config = dict(
    n_experts=64,
    moe_layers=[0, 1, 2, 3, 4, 5, 6, 7, 8, 9],
    routed_scale=1.73,
    vocab_size=8192,
    norm_eps=1e-06,
    rope_base=1170.0,
    qk_norm=True,
    tie_embeddings=False,
    init_std_o=0.0,
    optimizer='soap_variant',
    beta2=0.98,
    lr_head=0.00458,
    decay_fraction=1.0,
    decay_shape='linear',
    steps=7714,
)
Below are experts of layer 2 (counted from 0) of a mixture-of-experts language model. Rows are named router (the router's row for the expert), up (a neuron's input weights, with its number) and show model dimensions 80-159. Each number is 128 + 32 x the weight over its row's rms, rounded and kept within 0 to 255. Numbers have three digits each.
After each expert's rows: "comes after" lists some tokens at least twice as common just before its tokens as in all text. This comes from a sample of Wikipedia text that the model never trained on. Tokens count by the router's weight.

# expert 2
router:118127164172098086142149153126129054144070188131125109121147152138170142117159145118124096131167132140118164096125140151117130126124115165189178111215105164160078150099150131150079096187093142099157088099170150130118149105089088120104121104
up0:117053135095139102081100124142108100091122094153042130128142173113107097091114095115121173052106080113142120158087142057107081135116107154118119109112097144062084171079154146127101076107093132097136082123088083094117137076127166157093137119
up1:163120107114107128114120131148121197108117134181148118149083112109134139178131105104078139168052152131159137179084154103172164115042153106115121198065129092145106136103121139115160089151130174070102088121124137143063203107159124119108201124
up2:141107101161117133114101108167132128090129128096216150124125125127078122065142143183114146167120202148129128142090205151082070128123146098139155152112130139082078119116091109086168097124147098132186183145113141087087122163168211121123083089
comes after: " the", " s", " p", " a", " to", " and"

# expert 13
router:117177099142117109078120146106085108081148133132078102170135143146139159166095217095158140140093112168126176114116110099142127132167107164125059098165136104141150128138121096124133116144064176090140147133115082143104083126102132122169122130
up0:062113125162118101156152117088052131100158118122124105166181113150127114112118112100145169128106108093112117095146128089079145076124118094147142072067105157133037160146124100097161101157109104141109115117150148135100147086144046099165097140
up1:152088156142133115151082131131160103104129179148147127143164147109097161118138099155083144130159076126109146090145036171111148133056099078102078124146101104141126081150119094117138176107146126179085126082121077122116122155157071110115134139
up2:143171145167098164107082110126148133078104106127136141100161179088083093094106132119135130121159082092137121154116211137182147113136148096153134137091158141126142145151128172134124056137129111107125071039138117127113094092132103138212149182
comes after: " the", " The", " a", " United", "The", "'s"

# expert 22
router:163100131102125104135138183122155123105173169112103106085171101099116140070160127135094112158085121111075102157162115065162102136092137163155156144148165061107153128069091124131105124128135095130096170136086067140161121111154130158170168150
up0:141152143072076128181160069118123172101134137164142141159174087113113125055103169164056152117083115113159166170134129070143165106098201123168110158174141133144126135080167110155141180159114135103176114143103158132109108138149075109147096162
up1:150107122176137140094083149123076157139125149101102149088196121100116096089104137164110181120163183133097172150090096066126096124119140139086160167165115075125146112098184203071123143110153116130141157107086128086136161099139147078158070143
up2:138101211110152130099037131148148109143123147113125084111112101081084127121203117197109144032097127133089116109135142119153119052101141152171094173157110099104127153154030139134174071073119139152139139100146112139127100054166137128192133091
comes after: " (", " D", " d", "-", " \"", "D"

# expert 11
router:130172092085129100088123153142125099156149145135162064161136137144142131105188102108133132123124123116120116089178115154142174129169182062145127157121143143067075143113102130141135133121108133161112124143164074146165128202060127162126089083
up0:132074138083120115136170132101066162073174167116132091115144142151136141100109117109153115127102097101147134114171117137102120145172132134084094159110144117094112138084171097145067193164091105132157145142081130148060184149170102130132101168
up1:143141080159126121126060131112167128069141141117090177069119117131166121120114092132163140139143095175097152133112147171158149133149174148083138039152142114180110090100117132169065135170174104144146161100196117141130158148081143107097165165
up2:117121118111128166114107120099144097180142144144126077108090156172148152121100167080154128106193086130089107083137104100091137075067106187094120158101082183125130126068097133070104119180114110111140147091137112086121156097128168149166113147
comes after: " ", "–", "00", "10", ".", "12"

# expert 30
router:122187100164113103129158094079124160088138084145112141128146134130095139107145189144057139084130136116160112162170143099094168157095109131109167140172118127157139150090104080123190121072183123094199067131159098187127115133085159063094119155
up0:129197144126126096186081114118097140107132135044156093108093108097154181144060088104109145103170134139057114151188150182109153154125172080109115079090115109069125118104127128159143135135135154159156139157158130162103139118124115105168063141
up1:154121118131154087129169116134170129085064108079098086067087106084143135093145079146151092189147185124108117100125048082151081116179151177149119091123082101127132165138143138116076160135187167083138135136157171146167127155126202104152135144
up2:102127125163112158114132092174115144139134122174135120126094120118163116143146060105134154114148132164148101111110142142134170115095113116124107136157112108118115090080121111178120108115102124114198114119184146095059091058144100156024145140
comes after: ",", " New", " the", " of", " U", " in"

# expert 58
router:131116169200081085208150102090186119145137124144142190126144110135157110058130114130115159134099162167164139146081161137164129151111200123077153094170134068120091165100110160083171201114148152165081147127161120102164126133078162083129140110
up0:136157164170102120122118084137123155151103114184091127099088158155132067113113144065148151121066128135161094150117163097099153118114094148137117110133238150133131143122139119146117103058136134068159101117055136139134146211117150132114117114
up1:125146204150090146143120097138148170149132116084085155106094108137164204161102150136074080144105153152117169111161091103183144121111128125171164153150093132145068136182118126126162120120114071068135170098152128104138153163096171146112125136
up2:126110124187142147072175100080155126217126104089140184098063133125132111103117118116125171134110129139106157115151162148122155129133185115152121130124183031184168108136102114084143098111165153074142162115125161161136119115123150145122103192
comes after: " K", "-", " St", " G", " H", " g"

# expert 39
router:124162054090138126109187208145150118173163135136130151097089111127145087155148108117122094131128144127170136128172159126116111141106151142170137143108183070194152165104112137129117151078089176132146122138077107110164147100140132146058178134
up0:114125186109111187115130139149153106123097075080128161142134159115113130079114088116076094119148080068142168108145149142104148059106179107090135154132114106141115144043137165124089122134065133177137187190143103178171115110135126112098144125
up1:124167107131161106168136123114114102155197153154129126195124134113131163165074055097116105095092137087127139102178087074134152125121132134203104157106093104140094171080131063123182153106130135147126168121076119135126059124126074120124105173
up2:144046174196077136094114135093093112180166134138129083111054113128090108162113120122182137112126116168085085117117107106095133086146119164109156073091197154114114156142118114113146174128086085098139137148133020120099108171097127149189109124
comes after: " ", ".", " (", "–", ":", " −"

# expert 3
router:143112134111121151053123077156226143144116112124158106138212118097179126107104171128125144127175154083136117112129152165168132147121134126105079086132119114091132121135131114099111114127102131042143136157150102131098085147162143141154114098
up0:160143137125129151098132167096144198086184136156166069161136122152130097113151197111085100152034117173145116112171166110067078066162086137144168057099189079155103123156117097118097148097080129109123142081101138112136130108180092131105118153
up1:129102072148144130136093122139116140075107122084097179126120151122140114143157168114088138103147088170104172141125141157148128157083113115121081146132103172103127185110073126168067117111124136118107109115056099113089048130083130116129079104
up2:127098200131181081117132167156072092139128162134077141080088153103155153178187143182112145126154140133047223140120113167087124157089142175144085083073121113119119156101090123150120091194142111153121138110160178083156117114151137142144143174
comes after: " the", " The", "The", " a", " A", "the"